Experts of a small language model.
Size: width 320, vocabulary 13299, 52.1M parameters.
Experts: 3 picks a token, a shared expert of 256 neurons.
Training: 319M tokens, 4901 steps.
Below are experts of layer 3 (counted from 0) of a mixture-of-experts language model. Rows are named gate (a neuron's input weights, with its number), up (a neuron's input weights, with its number), down (a neuron's output weights, with its number) and show model dimensions 64-127. Each number is 50 + 12 x the weight over its row's rms, rounded and kept within 0 to 99.
Before each expert's rows: a language model's description of what the expert responds to; "comes after" lists some tokens at least twice as common just before its tokens as in all text. This comes from a sample of Wikipedia text that the model never trained on. Tokens count by the router's weight.

# expert 32
What it handles: The word "in" (also at, during, within) before places, years or periods, and hyphens beginning items in line-by-line bulleted lists.
comes after: "\n", ")\n", "20", "19", ".", ".\n"
gate0:41 70 38 40 54 58 59 42 44 32 65 78 54 57 60 33 59 37 33 55 74 55 50 75 62 55 52 58 57 43 44 65 48 44 36 56 75 46 63 52 46 61 68 45 54 49 62 75 44 48 37 71 53 74 43 44 37 67 42 46 57 64 50 44
up0:47 44 51 29 44 39 48 49 68 58 58 43 69 59 43 56 29 55 34 47 50 28 43 52 40 51 49 56 44 38 42 26 51 60 50 56 56 49 48 40 44 51 62 64 55 58 50 71 44 46 59 45 55 78 44 11 53 32 66 47 68 46 34 74
down0:53 56 50 47 36 47 70 47 43 38 40 43 45 46 57 59 58 48 51 55 19 56 37 41 58 58 51 47 46 33 56 59 46 66 45 52 11 37 64 60 75 59 34 45 55 43 38 50 48 40 30 50 55 21 38 71 39 41 53 58 67 40 48 49

# expert 50
What it handles: Field names and their colons in infobox-style lists, such as Teams:, Country:, Location, Coordinates, Website, Population, and column headers in tables.
comes after: "-", "|", ".\n\n", "\n\n", "\n", "=="
gate0:46 61 45 59 53 50 47 49 54 56 68 77 50 54 55 30 65 60 41 40 74 57 48 34 55 70 79 58 49 52 56 60 30 40 31 51 37 45 31 44 61 47 58 42 51 28 27 25 36 45 79 50 62 42 52 85 44 42 31 31 36 49 46 61
up0:70 59 53 42 59 44 50 48 50 51 37 32 54 65 29 63 62 66 53 37 21 48 42 30 60 48 44 43 57 40 42 50 41 52 53 37 55 37 46 54 47 44 25 62 56 68 43 46 49 74 63 44 55 43 51 52 68 29 38 55 56 46 56 44
down0:58 42 33 75 59 47 57 53 37 28 60 59 71 57 22 51 64 50 72 55 52 57 38 41 50 39 62 34 30 49 51 61 46 68 58 25 48 41 51 43 56 45 61 44 40 40 39 40 45 54 56 64 47 38 31 56 36 55 75 41 44 44 58 48

# expert 15
What it handles: Fragments split out of words and numbers, such as He-ide-gger, the colon in track times 1:22, decimal points, and list entries.
comes after: " and", ",", " the", " |\n", " or", " a"
gate0:48 45 57 35 44 55 59 50 48 28 47 36 62 59 74 49 60 64 49 38 48 21 56 49 58 56 52 47 67 55 61 80 46 67 43 45 57 18 54 62 66 43 52 59 35 58 55 58 59 47 46 53 50 53 63 67 56 33 24 53 34 64 62 41
up0:48 51 40 51 35 35 54 44 60 49 36 64 45 48 46 53 41 36 53 61 70 69 40 66 45 71 31 30 44 64 42 49 35 43 47 61 27 81 45 39 37 47 65 48 53 45 44 43 34 56 47 32 50 55 48 56 47 64 75 54 62 48 53 41
down0:46 65 53 52 39 51 57 44 44 54 45 46 41 40 42 53 41 48 34 60 53 60 41 60 30 48 28 52 41 54 56 71 61 45 46 53 36 56 37 40 45 49 49 47 56 47 43 39 54 60 63 43 29 49 45 59 52 37 66 42 53 42 38 44

# expert 17
What it handles: The bare space token before a number, in table cells, stat lists, infoboxes or prose like population was 465, Born: 19 December 1950.
comes after: " |", "|", ";", ":", ",", " in"
gate0:73 50 54 51 61 20 32 67 55 45 51 35 51 58 47 57 44 52 35 36 46 40 42 37 60 51 52 52 46 43 52 62 45 48 54 35 30 58 46 54 45 53 50 55 56 51 37 44 55 62 43 47 59 62 48 56 35 43 53 49 49 73 52 31
up0:44 66 65 39 48 43 37 61 50 46 48 54 37 49 40 60 57 53 37 35 41 48 55 66 36 50 28 45 34 48 57 57 31 42 34 44 34 57 49 77 59 76 27 49 72 40 26 24 55 62 45 56 57 21 51 31 55 63 39 46 65 60 53 34
down0:25 59 69 32 42 56 45 59 55 42 37 46 77 40 55 75 60 31 32 54 55 76 42 43 63 50 42 42 35 39 50 50 38 53 41 55 34 68 23 58 46 43 40 48 70 41 37 33 32 56 30 32 54 60 53 25 69 56 87 41 63 51 48 35

# expert 21
What it handles: Pipe characters opening table rows after line breaks in filmographies and results tables, plus dashes, heading equals signs and list separators.
comes after: " |\n", "\n", ")\n", "\n\n", ".\n", ")"
gate0:43 35 49 43 51 65 35 46 54 45 44 38 38 33 65 53 61 38 49 33 48 37 44 63 48 76 38 58 36 50 42 44 51 69 52 66 44 74 62 56 55 41 69 51 24 49 50 52 62 61 73 62 51 50 45 60 34 38 49 43 39 51 47 60
up0:55 60 49 45 60 58 45 74 62 50 68 63 36 69 45 45 65 39 35 66 29 52 58 62 49 28 37 43 67 44 67 37 64 54 61 41 60 27 33 53 65 51 53 69 71 54 61 50 55 55 58 40 71 36 35 51 53 59 46 54 10 68 18 57
down0:52 58 28 53 40 48 46 35 42 33 54 43 45 56 65 37 58 53 31 58 59 51 68 46 54 55 48 21 55 69 57 62 41 54 54 58 45 50 35 59 48 23 72 55 48 43 48 50 51 35 28 61 58 47 54 63 62 38 33 57 59 51 59 47